config.yaml
norm: "rmsnorm"
norm_place: "pre"
qk_norm: false
batch_tokens: 262144
train_tokens: 1547000000
steps: 5902
Below are experts of layer 4 (counted from 0) of a mixture-of-experts language model. Rows are named router (the router's row for the expert), gate (a neuron's input weights, with its number), up (a neuron's input weights, with its number) and show model dimensions 80-159. Each number is 200 + 40 x the weight over its row's rms, rounded and kept within 0 to 999.
Before each expert's rows: "gets" lists some tokens that make up at least twice as much of what it gets as of all text; "comes after" lists some tokens at least twice as common just before its tokens as in all text. This comes from a sample of Wikipedia text that the model never trained on. Tokens count by the router's weight.

# expert 36
gets: "9", "ma", "0", "7", "man", "8"
comes after: "1", "2", "4", "3", " John", " George"
router,227,151,208,132,177,247,212,245,219,172,110,155,226,232,177,179,196,265,224,181,167,206,247,205,210,169,167,130,179,192,284,237,236,180,230,222,243,196,267,214,232,194,163,219,171,194,207,176,262,148,174,218,205,143,205,183,244,196,219,198,172,215,153,207,206,224,138,189,172,165,116,248,301,193,153,112,183,256,260,217
gate0,218,245,137,205,237,161,232,220,249,158,153,178,180,132,220,167,212,218,176,245,123,205,204,253,203,152,216,201,162,217,206,248,205,259,218,197,199,238,177,193,261,161,191,172,195,157,183,190,225,198,184,191,204,220,170,199,235,259,156,177,234,163,243,222,185,239,248,213,160,210,210,195,178,162,287,178,287,197,212,183
up0,246,206,171,242,181,137,197,153,221,192,171,259,150,194,213,197,216,222,176,139,242,224,198,140,202,204,132,243,194,220,171,210,182,217,163,138,165,198,209,195,171,144,145,239,198,127,238,155,267,123,202,211,147,229,232,226,296,228,179,219,268,117,185,211,188,208,178,226,212,251,254,230,190,149,160,251,152,195,246,296
gate1,220,139,166,175,215,161,195,152,134,164,161,201,196,117,226,154,280,131,216,174,199,296,231,170,184,198,172,212,142,225,283,238,199,215,184,214,158,265,210,237,172,159,205,169,232,269,266,253,247,228,150,124,280,163,249,181,254,186,247,185,183,203,205,197,166,155,245,162,294,306,172,242,188,231,210,175,169,172,152,226
up1,225,126,177,260,182,187,199,152,216,116,215,203,172,241,226,267,172,214,191,272,225,239,136,156,111,248,239,105,188,244,267,177,288,220,201,149,171,126,223,241,209,219,158,217,305,192,172,199,182,207,193,178,213,200,163,242,239,200,149,202,183,203,162,196,158,139,236,174,208,140,214,231,227,190,256,183,185,252,186,206
gate2,188,162,248,151,222,201,183,221,208,164,206,224,75,174,191,186,128,260,176,162,191,193,130,215,123,199,196,149,280,175,204,234,249,173,188,145,174,207,223,158,204,192,211,132,179,222,200,256,191,208,237,251,108,233,230,191,269,254,158,211,209,197,188,178,170,182,250,262,273,222,235,124,139,126,142,209,127,243,214,281
up2,174,189,263,196,196,167,136,241,129,239,184,188,187,188,212,229,221,154,151,138,155,216,204,261,237,251,174,209,253,194,141,136,233,239,159,202,224,198,229,172,184,175,249,161,298,151,200,77,137,177,237,239,237,136,185,129,189,186,169,204,170,160,234,224,199,123,189,256,129,214,154,210,152,202,310,239,237,186,166,213
gate3,187,54,266,210,257,200,183,236,203,273,235,153,231,177,161,143,184,168,269,165,223,178,200,288,182,259,188,265,219,140,256,237,236,179,164,189,160,173,170,192,151,205,231,204,244,214,181,174,244,102,236,239,130,171,237,221,193,169,195,160,223,256,220,210,207,230,246,150,181,152,166,225,268,206,200,201,145,174,256,176
up3,74,175,196,249,250,160,203,212,228,273,241,201,206,239,170,198,166,150,238,182,153,267,212,241,217,164,245,236,192,180,229,233,193,200,201,109,218,302,172,229,146,205,108,242,237,233,196,236,236,191,222,216,211,240,275,193,176,157,220,283,230,210,208,238,224,253,239,169,214,176,207,203,226,153,219,180,244,220,156,158
gate4,239,186,199,175,161,194,214,189,219,41,209,182,200,126,252,254,197,198,173,236,159,218,253,184,212,154,215,245,228,240,247,177,199,238,242,236,185,196,97,180,213,200,276,259,152,122,153,142,152,173,173,226,208,190,183,245,220,185,216,264,98,215,189,126,178,280,150,188,233,182,165,230,203,178,130,78,229,242,163,216
up4,134,157,182,176,240,226,180,213,178,281,174,245,204,223,151,162,157,187,263,184,168,175,105,126,232,273,193,211,251,129,165,179,220,152,170,271,230,218,306,157,226,236,213,166,220,200,205,299,236,174,204,200,208,214,160,136,240,159,163,197,205,209,168,293,243,201,277,202,177,180,237,218,217,214,224,269,167,184,174,223
gate5,166,157,204,263,192,155,162,158,201,289,190,123,238,157,182,181,234,219,187,149,135,199,156,215,250,175,218,194,266,232,202,213,224,215,239,193,166,250,231,230,223,183,185,197,214,185,269,176,140,299,244,233,191,147,237,162,137,246,140,197,147,173,198,236,191,187,176,209,224,145,176,146,186,162,44,241,225,207,253,149
up5,309,125,251,300,189,158,189,216,175,197,208,95,235,152,252,231,207,209,257,182,222,169,146,182,232,196,202,172,209,289,205,192,236,195,226,200,151,232,179,286,159,167,189,111,255,227,186,164,212,162,236,207,206,175,244,136,172,240,154,238,255,182,145,266,230,220,181,179,118,148,205,164,123,178,139,230,194,223,194,186
gate6,164,183,121,151,225,186,199,214,178,196,149,204,204,214,229,181,178,190,194,207,218,171,208,213,216,186,150,185,168,224,203,207,256,227,195,238,192,164,238,205,208,116,255,253,106,154,247,102,157,228,271,159,220,258,110,189,144,199,208,169,209,161,158,270,283,132,173,330,208,160,271,254,149,245,181,166,236,178,176,170
up6,191,185,180,202,206,230,216,224,129,152,189,257,174,173,239,154,171,224,200,157,161,209,193,231,196,279,165,232,191,194,225,181,207,283,197,253,205,199,175,201,210,181,148,318,161,170,185,224,255,146,249,176,222,129,218,129,240,161,223,243,124,137,250,172,236,225,189,144,254,166,230,242,190,152,183,249,153,186,197,302
gate7,192,161,224,149,280,240,158,156,190,226,264,278,166,165,259,154,210,183,175,214,148,181,169,205,146,226,105,219,211,119,207,264,197,236,174,241,202,190,214,206,228,211,227,151,159,193,239,158,164,148,194,190,230,206,211,229,189,193,186,232,81,274,204,124,239,198,197,171,114,182,180,169,212,228,155,277,256,223,274,190
up7,185,207,184,219,185,242,251,206,220,204,144,253,211,188,119,183,208,254,233,164,204,185,196,239,243,172,258,210,182,254,183,96,145,154,234,177,219,203,186,223,183,132,196,209,227,150,177,223,229,188,225,178,185,168,191,181,221,241,186,191,301,211,227,208,173,206,124,228,255,243,262,157,224,256,221,188,209,270,196,257
gate8,250,241,165,259,184,204,219,85,250,213,268,89,157,232,227,193,311,224,154,165,250,151,207,198,188,200,145,173,193,215,211,196,118,209,200,168,201,206,246,241,202,226,190,244,146,115,204,159,203,153,183,207,202,162,192,179,202,123,154,71,146,206,271,209,128,183,181,214,283,248,177,245,204,197,190,263,230,226,253,213
up8,182,179,229,226,173,246,173,202,153,175,135,209,132,214,277,201,192,197,223,194,205,232,164,183,185,264,156,278,229,166,219,258,206,166,189,180,164,166,130,213,247,181,271,195,247,250,170,188,245,229,234,201,217,210,100,189,195,229,208,165,226,215,202,174,269,157,172,199,208,234,196,139,192,142,210,252,277,192,155,267
gate9,211,121,247,266,185,267,169,185,171,192,187,97,281,198,230,211,207,154,185,170,146,253,187,174,260,126,154,223,176,270,249,147,243,208,144,243,211,199,231,164,237,185,238,269,264,194,158,219,231,196,275,243,159,209,113,134,159,213,214,232,163,216,222,214,165,256,138,191,168,201,127,184,175,186,223,217,123,217,278,221
up9,215,224,214,167,200,168,247,182,189,161,271,195,188,193,153,128,215,263,211,141,223,303,225,152,173,218,244,153,252,74,198,294,164,158,258,229,245,185,223,200,199,263,137,275,175,184,198,148,183,157,190,258,150,162,160,174,202,286,188,192,176,222,180,219,211,203,203,215,209,242,223,184,189,239,216,282,194,203,165,270
gate10,206,207,217,184,186,191,302,197,126,177,160,172,212,220,187,218,250,223,191,182,176,260,171,277,209,241,180,155,159,254,289,189,220,205,134,221,198,218,197,282,162,213,262,175,252,151,262,237,217,242,226,243,195,192,217,215,173,186,185,199,191,260,105,232,247,134,177,199,215,243,177,222,233,195,188,208,238,224,181,291
up10,189,113,264,166,261,187,165,206,247,210,170,197,190,196,233,194,194,202,226,236,190,138,223,197,158,149,219,179,171,201,157,257,160,88,237,177,209,243,164,131,225,151,171,224,167,257,147,151,114,182,187,185,237,158,242,220,122,264,178,250,222,237,236,167,209,293,231,229,143,200,251,166,233,254,218,160,209,128,174,175
gate11,131,140,181,171,170,228,218,215,252,241,138,139,81,147,212,274,138,201,139,249,230,215,275,146,236,164,199,189,162,150,172,185,175,264,219,194,189,207,271,198,196,212,220,181,219,139,135,187,216,181,151,107,209,113,226,195,228,265,220,195,152,204,128,196,206,237,206,201,162,259,228,219,167,185,195,178,221,266,186,171
up11,160,217,148,219,170,216,226,190,197,216,135,198,222,119,200,222,226,141,217,257,229,183,208,196,258,217,226,186,216,208,276,211,122,164,175,167,186,183,160,170,244,179,200,143,162,235,235,170,126,260,226,189,204,253,242,181,239,229,160,165,235,200,208,298,270,187,146,234,198,155,157,139,177,163,180,178,151,272,210,250
gate12,200,222,167,210,178,163,210,203,278,227,211,140,261,108,212,264,249,253,231,206,38,216,163,227,163,212,159,211,209,200,136,200,194,264,150,197,196,216,281,217,228,189,245,141,254,196,215,207,207,204,265,189,272,220,182,179,202,263,135,186,210,268,182,128,191,239,198,242,146,207,203,192,187,165,198,181,177,144,225,193
up12,177,219,310,187,266,201,180,231,212,171,265,121,279,216,189,229,148,263,195,115,296,219,136,208,238,202,217,186,238,263,196,100,240,259,229,167,256,213,187,200,241,213,265,284,219,179,182,187,220,170,158,170,203,160,217,218,145,156,243,117,212,277,262,241,218,234,171,174,197,156,196,214,217,229,248,137,284,231,258,207
gate13,146,206,273,128,141,227,200,216,193,217,208,258,202,269,223,110,192,213,174,225,229,156,215,212,182,120,222,198,190,166,218,239,228,300,190,160,240,164,228,207,272,182,251,143,175,223,226,177,255,240,231,231,234,139,214,205,129,203,218,218,263,154,165,209,212,254,170,168,161,220,114,164,252,207,229,215,258,223,229,147
up13,213,229,231,223,196,242,159,216,250,188,256,151,274,188,160,175,177,221,238,185,202,206,221,168,191,254,185,187,181,201,217,186,185,133,209,271,207,201,209,193,217,202,217,119,217,243,218,200,136,219,200,154,207,326,117,187,173,199,164,184,137,208,230,266,174,125,118,202,167,200,198,254,198,184,149,163,196,241,198,252

# expert 43
gets: ".", " In", "in", "t", "it", "In"
comes after: ".", "==", " R", "R", " Ra", " Ri"
router,249,183,234,206,274,181,208,200,190,194,171,221,171,278,207,189,261,183,145,145,277,212,252,231,159,250,246,195,201,141,215,235,211,241,217,195,177,164,207,180,216,192,263,146,222,207,195,257,292,251,186,223,303,233,196,177,257,238,187,162,195,272,157,193,163,172,129,218,195,233,165,196,215,195,256,240,188,211,178,208
gate0,225,181,111,216,171,162,222,188,197,203,82,116,153,177,247,212,224,202,156,217,189,196,187,207,204,172,218,193,165,295,150,150,156,145,212,261,236,232,164,195,227,159,253,159,207,132,221,177,230,230,136,166,189,168,155,219,243,220,175,226,249,132,174,228,219,255,237,257,233,154,171,192,167,251,278,138,163,217,177,208
up0,180,185,145,241,256,227,163,131,276,210,240,226,217,178,140,219,192,160,118,80,180,292,224,210,167,198,142,239,242,107,224,200,176,218,227,193,180,160,221,243,175,205,179,207,209,162,178,159,212,147,193,222,221,194,251,248,230,267,263,132,143,174,232,202,135,210,122,151,186,234,261,224,227,224,197,201,166,274,222,244
gate1,217,239,234,198,242,179,216,206,222,208,193,173,252,188,182,113,292,182,235,149,191,209,242,249,125,154,154,206,174,271,234,197,244,229,163,226,196,218,239,225,222,192,141,145,154,210,304,229,189,298,162,193,176,136,152,238,136,237,212,166,148,247,197,154,184,198,248,199,171,211,240,160,211,158,185,196,126,201,245,167
up1,201,153,166,251,192,165,225,166,265,113,331,142,228,205,196,230,195,244,205,190,192,206,208,184,140,240,134,192,210,208,209,230,196,242,249,222,118,187,183,242,241,223,151,226,181,177,241,248,190,208,145,221,262,129,144,261,232,210,181,207,253,219,140,206,225,129,161,205,144,152,171,157,211,241,219,203,148,226,222,158
gate2,248,169,158,190,274,199,186,170,249,214,148,308,198,247,291,200,189,256,222,126,197,206,152,139,215,197,170,226,221,242,225,216,218,262,215,106,127,163,211,182,199,182,207,185,190,202,145,259,251,224,147,193,187,227,181,226,229,148,197,213,198,230,233,225,235,174,246,162,233,184,184,197,106,240,249,189,163,177,226,241
up2,156,189,232,188,182,202,101,228,185,240,168,171,193,238,216,267,182,173,130,100,198,233,197,230,213,224,198,174,269,254,144,193,231,250,220,214,258,188,251,193,153,153,264,160,268,191,114,124,176,205,216,287,240,209,136,211,192,196,135,183,100,186,198,190,205,192,152,218,171,236,206,211,167,184,341,210,230,162,184,291
gate3,249,95,276,217,213,227,186,216,233,236,252,251,241,194,218,187,224,187,184,172,207,194,192,174,236,203,175,198,180,170,218,227,201,151,212,189,176,178,159,202,194,233,230,232,203,138,220,155,195,243,210,221,172,199,219,169,168,240,203,194,301,162,234,221,237,238,203,178,213,228,196,161,185,188,287,169,187,209,254,225
up3,242,210,190,279,242,199,201,225,180,230,243,218,201,236,138,180,240,124,154,197,151,217,230,275,184,193,204,242,181,237,193,250,136,203,161,210,299,238,105,248,217,255,176,258,245,232,212,227,191,208,212,234,160,237,162,242,124,170,247,149,193,225,172,185,164,200,159,220,173,184,212,226,251,259,129,199,204,242,228,198
gate4,172,158,205,177,160,239,222,233,211,176,179,188,165,179,241,183,255,176,207,192,169,174,202,184,185,182,196,245,172,272,221,220,204,225,248,226,212,280,246,193,242,214,303,212,196,119,259,212,203,174,137,193,182,183,226,192,203,124,270,262,185,194,152,204,247,249,183,268,199,192,166,205,158,207,105,186,182,135,144,210
up4,152,172,203,176,248,190,138,192,133,237,172,216,212,185,97,129,210,233,231,267,187,203,220,175,252,254,148,169,236,234,242,169,190,225,168,243,174,189,230,115,230,263,212,200,203,144,180,217,240,251,237,268,169,182,137,240,210,218,219,172,165,209,158,248,218,240,186,208,188,145,163,164,239,275,266,185,96,276,194,162
gate5,175,191,244,195,125,155,183,228,144,292,165,189,178,150,123,158,234,159,201,261,209,221,177,202,169,198,308,178,203,225,233,170,218,279,240,254,137,275,210,224,281,190,171,197,150,190,273,160,260,255,231,226,185,165,241,291,170,242,197,201,246,204,207,199,162,202,154,198,169,138,214,208,229,238,135,219,276,256,170,302
up5,236,223,207,233,196,199,183,197,166,175,233,140,251,143,212,205,162,223,200,166,277,202,136,131,197,190,210,224,191,271,197,261,288,219,224,217,162,275,135,226,215,252,230,147,214,233,222,172,228,205,232,215,188,181,244,108,187,196,231,217,171,244,140,260,310,180,139,154,177,158,182,172,164,214,152,212,189,180,194,178
gate6,181,217,176,166,189,193,209,199,169,207,189,191,237,225,266,178,219,199,136,187,139,121,193,213,219,244,210,218,175,239,216,170,181,213,180,251,226,154,191,190,219,155,178,232,192,192,204,167,174,199,234,208,205,196,128,222,234,152,179,215,192,171,143,190,160,87,259,304,156,219,257,187,182,183,248,122,180,237,154,130
up6,108,198,194,182,231,186,224,230,145,179,235,272,212,145,210,190,205,205,216,159,140,193,183,193,241,209,180,212,173,299,251,170,228,219,142,184,164,222,146,212,247,199,201,190,159,147,198,218,269,187,209,144,242,138,195,176,174,163,233,167,195,179,201,171,236,189,207,184,215,211,266,213,156,202,176,138,132,172,156,252
gate7,178,227,215,170,182,196,221,166,241,274,165,244,239,224,228,188,140,202,246,216,215,136,171,181,158,206,210,200,207,153,255,220,196,266,212,192,220,237,232,241,233,156,167,141,186,200,221,143,239,165,166,226,157,208,203,284,182,241,187,254,196,222,198,151,184,226,170,220,217,184,215,211,236,230,213,307,165,229,209,210
up7,189,198,189,200,247,197,180,154,152,187,169,261,201,222,181,144,169,250,133,217,181,250,245,187,157,211,206,171,160,246,262,126,161,153,219,193,261,265,205,214,150,245,245,180,186,184,196,225,241,177,236,174,217,192,235,145,249,152,183,210,217,121,191,220,147,156,248,177,260,235,272,190,159,209,162,157,227,212,172,213
gate8,192,223,269,252,268,271,165,141,165,271,276,159,98,186,200,199,262,172,168,130,231,203,173,217,208,185,156,199,251,162,147,152,199,233,177,179,170,174,274,142,165,165,236,208,165,87,165,165,179,196,178,216,118,242,139,233,266,167,193,156,113,175,291,163,205,234,219,190,257,261,223,281,187,152,201,210,217,270,214,225
up8,232,181,227,235,162,224,220,154,230,156,231,224,109,153,281,217,165,224,217,191,186,294,176,192,162,260,205,233,174,110,182,185,222,187,166,280,187,129,196,221,239,144,221,148,191,206,162,260,233,241,198,230,186,226,157,122,164,237,194,245,246,203,159,153,197,173,183,211,221,210,222,197,269,203,252,191,222,183,104,252
gate9,236,228,254,233,190,183,251,165,176,121,231,128,242,131,267,170,245,294,215,183,158,284,198,142,225,100,180,205,180,228,246,191,167,228,224,229,154,57,200,224,164,172,151,219,220,161,124,159,190,192,197,213,258,123,190,135,173,260,236,240,163,210,180,209,179,240,229,155,172,194,221,196,221,234,155,186,194,215,186,207
up9,227,201,209,175,179,223,172,123,177,196,245,122,235,253,224,204,158,268,156,119,167,192,224,128,152,191,268,157,229,217,203,221,242,154,175,140,162,224,200,177,227,262,174,200,208,203,132,171,195,149,216,261,158,141,86,304,234,179,191,176,190,193,178,226,258,192,208,182,256,245,214,220,209,214,146,221,300,180,172,218
gate10,91,214,212,131,252,151,241,165,133,132,132,182,150,250,182,280,262,230,217,193,230,234,269,282,257,202,157,151,156,217,166,191,196,305,185,100,188,184,190,232,179,135,203,184,243,180,201,194,235,256,190,199,220,169,163,273,173,216,115,200,167,234,95,252,272,202,190,261,179,230,182,203,242,215,147,206,234,221,189,183
up10,250,128,233,157,195,194,152,201,196,217,185,262,202,178,233,173,222,217,187,177,219,195,231,164,219,142,170,179,181,197,218,190,217,80,212,214,165,223,143,157,242,237,202,206,206,248,133,146,175,202,174,114,258,192,239,221,155,264,202,205,183,135,203,129,193,183,218,189,214,188,280,213,142,140,173,178,222,223,191,196
gate11,190,234,180,157,146,240,177,198,198,266,120,226,237,179,216,227,174,233,200,157,176,232,207,143,261,246,178,178,182,205,169,216,211,176,194,195,184,198,243,164,193,241,231,237,181,175,136,140,177,153,106,188,162,214,190,242,233,198,180,201,176,225,169,191,236,185,157,171,139,185,182,190,196,147,203,238,147,196,171,153
up11,149,266,156,193,138,238,186,188,202,182,245,225,213,163,170,179,157,206,161,235,231,208,207,163,250,286,139,185,207,185,185,207,171,119,154,210,231,185,145,192,242,153,197,185,194,200,199,179,224,200,179,204,183,264,211,175,191,219,190,132,151,260,193,257,243,247,203,149,115,229,239,171,230,260,223,264,137,184,231,170
gate12,152,196,156,209,182,118,236,184,290,219,206,168,241,219,186,276,190,193,240,170,133,221,185,183,182,265,149,220,220,175,204,210,226,248,215,182,237,233,245,293,214,167,243,242,146,151,157,210,240,170,220,196,255,205,278,122,179,207,157,165,164,225,257,204,152,247,190,248,218,246,168,164,166,178,283,200,192,108,192,198
up12,236,159,236,212,301,199,221,210,262,195,129,159,243,160,234,229,222,257,153,141,261,186,159,148,207,221,230,187,221,236,145,190,119,217,191,197,264,168,184,214,263,198,304,194,244,220,190,232,190,255,168,159,101,200,185,286,130,162,186,181,227,240,199,200,234,179,155,151,197,187,229,203,214,216,231,179,290,271,229,200
gate13,155,284,186,161,101,230,197,196,159,189,183,283,194,144,187,254,192,258,133,228,280,125,240,252,192,142,215,166,189,155,247,188,235,189,195,219,180,175,206,192,265,169,224,192,174,282,257,156,246,215,210,178,192,129,238,151,194,161,177,202,248,225,225,165,218,244,141,168,216,238,170,155,207,183,186,177,193,144,237,228
up13,241,223,182,244,137,198,227,172,175,176,265,109,266,219,185,124,226,192,198,182,182,211,234,217,121,218,150,207,240,227,180,147,194,182,214,249,257,217,243,238,171,192,220,176,167,217,198,166,216,241,233,115,233,287,156,175,215,203,248,224,187,199,142,230,167,230,201,219,167,222,175,240,169,232,215,151,163,310,219,235

# expert 18
gets: "\n", "==", "===", " ==", " (", " ="
comes after: "\n", "==", ".", "===", " ==", ")"
router,149,216,191,174,255,166,143,244,166,216,149,270,217,212,149,160,188,216,234,226,135,185,105,116,138,243,190,112,245,204,255,246,220,160,202,211,205,151,219,191,199,232,211,214,184,177,186,205,193,196,198,178,281,132,205,184,153,174,241,261,134,260,128,238,258,178,218,254,230,207,165,212,161,158,156,154,251,177,218,180
gate0,195,214,168,261,234,144,201,237,245,194,225,149,87,184,221,140,201,251,190,164,248,201,181,170,218,281,314,196,173,236,189,210,133,223,261,237,183,170,180,146,200,128,227,227,208,138,228,183,233,171,209,150,205,103,215,188,228,200,229,180,218,154,200,162,198,236,182,215,221,283,212,155,205,235,285,197,226,186,280,195
up0,232,166,82,233,205,199,195,145,224,150,171,213,196,213,182,273,193,147,130,165,170,160,199,208,150,168,153,272,183,166,207,222,203,228,128,217,193,186,223,216,161,185,141,181,200,175,188,118,234,211,204,261,191,236,199,280,221,196,117,157,227,209,175,207,169,247,145,190,229,209,287,176,278,186,216,144,141,265,161,257
gate1,214,199,187,227,227,214,228,151,150,131,223,241,178,250,241,238,279,224,201,140,233,211,199,146,149,168,247,183,168,252,236,251,277,207,166,187,177,181,213,248,173,176,138,131,166,205,229,186,202,268,226,166,244,200,165,282,200,196,208,253,165,246,198,187,194,200,233,180,279,209,221,174,161,177,266,215,110,215,222,175
up1,181,149,168,230,229,179,191,163,213,152,216,173,191,193,180,193,142,185,187,268,165,234,222,193,162,195,182,191,164,269,250,220,183,208,184,251,191,179,221,205,210,188,199,255,205,113,223,292,246,228,143,222,217,208,168,190,257,173,179,256,184,181,200,196,239,130,153,178,176,121,280,218,243,228,205,164,200,215,134,188
gate2,184,250,190,225,221,98,233,157,189,205,227,209,72,187,260,164,67,188,211,228,232,272,177,193,234,211,153,154,207,211,235,288,187,248,213,149,210,147,188,201,248,141,193,184,190,253,140,221,177,242,172,251,181,169,200,190,191,160,193,172,203,219,183,193,175,185,191,165,296,198,258,182,197,182,251,133,239,201,250,229
up2,144,213,255,174,211,226,137,199,136,236,173,110,238,195,194,221,187,203,171,170,160,206,174,204,233,246,141,199,229,215,167,112,181,252,261,176,232,182,236,182,146,119,204,176,287,178,210,202,141,256,298,234,195,173,229,106,211,227,157,187,121,132,222,218,157,201,177,232,190,231,139,173,222,234,255,182,183,200,144,254
gate3,235,158,257,207,193,167,187,199,254,200,269,161,202,191,176,216,172,146,217,224,169,213,217,179,162,180,155,225,180,215,218,198,220,112,208,235,158,174,143,175,149,182,183,208,244,133,170,194,241,183,215,190,211,196,192,215,154,243,229,173,207,190,273,289,172,220,270,189,203,205,206,132,213,207,183,169,202,143,269,192
up3,196,148,213,176,166,247,199,183,277,270,190,185,161,270,112,144,209,186,160,181,230,199,217,201,156,134,282,225,173,192,258,208,174,232,234,135,264,250,179,202,224,240,144,160,186,241,198,200,172,219,242,201,165,188,208,254,168,212,228,230,214,218,150,181,227,209,147,215,194,202,226,247,265,274,213,189,248,249,256,172
gate4,187,195,255,211,206,231,151,197,164,91,219,207,164,173,275,204,223,152,240,157,168,167,205,165,150,208,100,246,165,236,227,240,229,295,328,186,205,275,204,183,227,199,271,199,170,176,158,271,211,131,159,190,267,156,209,253,179,168,209,260,142,131,129,157,221,234,190,249,229,211,137,256,162,256,148,171,221,210,160,225
up4,147,138,171,175,225,217,239,207,235,257,155,230,200,239,127,198,203,249,147,216,202,215,214,189,280,247,228,159,293,202,194,164,165,239,145,268,197,165,187,172,229,252,148,203,195,181,225,232,221,186,204,301,130,192,125,205,186,253,196,192,176,162,250,250,210,214,189,233,218,125,183,177,251,176,315,179,91,227,224,218
gate5,228,242,239,229,149,173,169,217,178,266,195,129,164,278,205,205,169,172,210,274,323,187,119,195,204,139,268,197,238,285,240,192,202,168,202,213,196,183,213,218,312,208,211,191,126,183,245,173,175,185,267,256,238,172,202,188,196,206,228,171,237,190,150,220,161,224,138,198,182,184,153,242,207,201,191,195,232,245,273,212
up5,288,188,207,271,178,82,192,227,173,178,243,123,262,151,278,191,240,193,188,212,227,185,167,167,275,170,167,176,166,222,208,167,233,243,179,202,136,294,167,259,225,169,190,145,248,225,122,135,243,216,238,206,227,202,190,162,190,208,173,222,266,206,147,220,201,176,151,189,164,175,164,198,173,208,174,220,153,221,172,231
gate6,210,194,208,142,200,143,217,177,187,188,190,210,290,266,191,196,221,219,220,234,186,210,197,129,274,186,158,217,214,245,193,211,275,258,223,166,201,125,211,225,216,147,218,169,234,217,157,193,229,143,210,196,162,179,169,202,202,114,132,209,143,151,194,240,266,188,152,242,198,216,207,257,176,174,203,204,200,196,222,180
up6,134,144,203,151,184,262,214,222,155,133,228,228,236,175,283,185,179,238,233,129,211,191,218,133,219,238,187,234,188,221,158,203,179,227,157,206,265,183,212,118,243,171,139,254,216,173,131,245,272,224,158,174,206,228,212,204,261,192,225,203,165,94,239,165,230,242,163,133,247,221,227,148,221,172,226,203,296,195,180,246
gate7,202,191,225,169,178,169,205,161,199,229,209,262,229,213,231,240,206,269,189,163,160,149,142,185,243,207,151,262,230,155,244,231,156,234,133,176,178,164,238,193,219,214,203,175,121,203,210,176,184,135,180,209,179,201,184,216,140,286,174,252,123,275,198,188,203,152,145,193,194,154,196,204,216,170,212,268,175,180,174,186
up7,198,228,163,169,202,239,238,239,181,167,206,189,167,143,128,167,182,152,173,160,188,238,214,228,170,184,239,136,171,216,174,130,196,157,224,204,210,162,228,241,176,260,287,203,263,139,153,233,227,272,273,193,181,200,234,157,238,201,222,87,247,173,210,165,242,144,134,214,233,213,258,149,168,194,244,154,216,243,205,254
gate8,205,248,238,282,150,263,105,122,219,324,299,164,124,246,182,183,246,164,171,100,202,245,175,180,187,208,134,194,335,162,165,144,219,189,181,153,146,169,255,190,192,225,218,226,240,128,144,140,187,257,186,200,167,174,97,256,261,148,198,172,154,238,292,235,170,241,198,171,266,254,201,217,107,260,242,244,221,210,286,189
up8,215,167,177,231,188,204,224,147,258,203,182,203,201,175,221,196,203,208,272,252,162,223,124,223,213,240,182,135,189,206,227,181,167,192,166,218,184,112,192,216,237,117,228,201,254,211,196,199,184,221,222,172,198,195,149,170,213,279,181,217,147,107,161,153,241,153,172,217,266,246,229,146,268,172,260,235,242,144,178,214
gate9,190,218,271,214,173,213,194,167,211,160,147,289,232,224,168,151,203,254,195,204,178,244,204,173,204,247,158,169,177,167,203,160,205,209,142,195,188,212,199,213,164,217,231,228,215,182,183,200,198,250,273,219,178,291,170,181,195,237,178,208,141,171,193,209,181,175,201,210,221,210,222,216,234,200,139,179,208,227,265,256
up9,180,195,237,148,191,279,232,167,216,251,239,122,171,227,186,200,217,181,179,150,223,220,224,146,183,224,290,163,209,204,209,273,256,75,162,160,244,209,146,229,270,236,225,162,241,211,210,187,250,149,257,221,199,190,150,213,230,218,176,159,169,202,202,250,235,196,236,203,203,207,227,228,138,205,129,195,257,220,215,301
gate10,186,198,246,222,184,186,258,239,99,156,125,150,203,237,190,165,157,226,254,155,228,177,190,265,186,199,257,206,176,224,208,212,242,230,232,136,172,277,168,185,199,187,160,182,262,154,260,270,191,204,244,247,223,195,217,155,181,256,236,197,179,181,145,161,224,171,196,184,216,213,128,225,202,184,124,143,194,243,206,190
up10,256,133,267,157,270,218,197,283,194,176,249,189,246,167,159,164,145,194,126,237,153,206,193,180,220,215,163,178,199,191,172,166,213,141,270,229,170,246,193,190,194,153,149,267,200,255,120,149,156,213,207,134,168,88,165,141,189,236,184,222,185,190,259,186,165,192,274,237,168,239,304,196,161,153,232,262,244,145,129,181
gate11,159,156,233,208,156,204,170,226,174,200,131,192,202,154,238,184,245,205,155,180,198,255,209,217,172,161,173,183,203,147,135,192,235,224,283,194,169,221,259,273,141,154,230,254,188,168,240,223,174,233,167,163,128,132,214,186,159,194,272,231,242,200,159,233,184,248,200,145,180,184,214,202,202,180,282,171,246,242,163,285
up11,194,168,199,179,209,248,224,206,205,253,222,216,180,225,178,208,162,262,231,226,241,226,180,189,226,216,176,240,165,213,256,172,202,175,206,179,256,167,167,163,276,208,201,164,267,217,183,160,191,175,201,208,188,205,204,241,204,45,173,167,178,194,223,199,235,180,195,201,217,207,144,198,172,163,137,234,172,155,246,223
gate12,200,262,166,208,159,91,162,233,237,211,228,250,176,134,255,218,263,250,233,195,63,197,199,223,271,270,235,182,170,209,200,200,197,138,214,185,208,206,211,263,250,219,171,160,204,189,141,208,213,191,223,252,225,164,182,169,150,264,149,226,293,246,203,170,215,200,202,189,178,175,160,168,220,213,193,206,172,176,203,239
up12,246,204,238,185,295,174,205,183,197,150,233,150,287,193,206,214,243,251,233,125,259,211,207,182,204,144,206,167,252,264,157,125,185,272,164,222,269,197,150,211,201,187,281,188,171,173,213,207,240,210,215,224,176,192,204,281,174,196,194,178,201,256,217,207,220,145,225,186,180,224,172,261,228,221,272,111,189,195,264,199
gate13,253,250,168,156,90,214,224,231,218,169,195,189,225,145,194,134,193,225,182,164,181,125,163,195,159,118,190,164,194,151,202,263,181,167,179,195,223,175,183,219,236,242,213,185,199,280,192,218,267,203,203,198,203,160,153,189,198,144,156,220,207,167,192,172,220,218,156,139,245,214,110,198,245,253,210,257,207,220,264,190
up13,165,216,219,226,145,186,214,206,153,174,246,224,238,214,203,190,153,157,208,220,268,193,265,195,166,261,170,227,191,235,228,172,240,141,211,180,219,198,148,189,183,153,223,225,257,219,164,156,207,217,155,122,199,256,173,215,127,190,189,196,144,235,253,246,194,213,199,150,193,195,146,266,170,222,201,202,187,192,181,184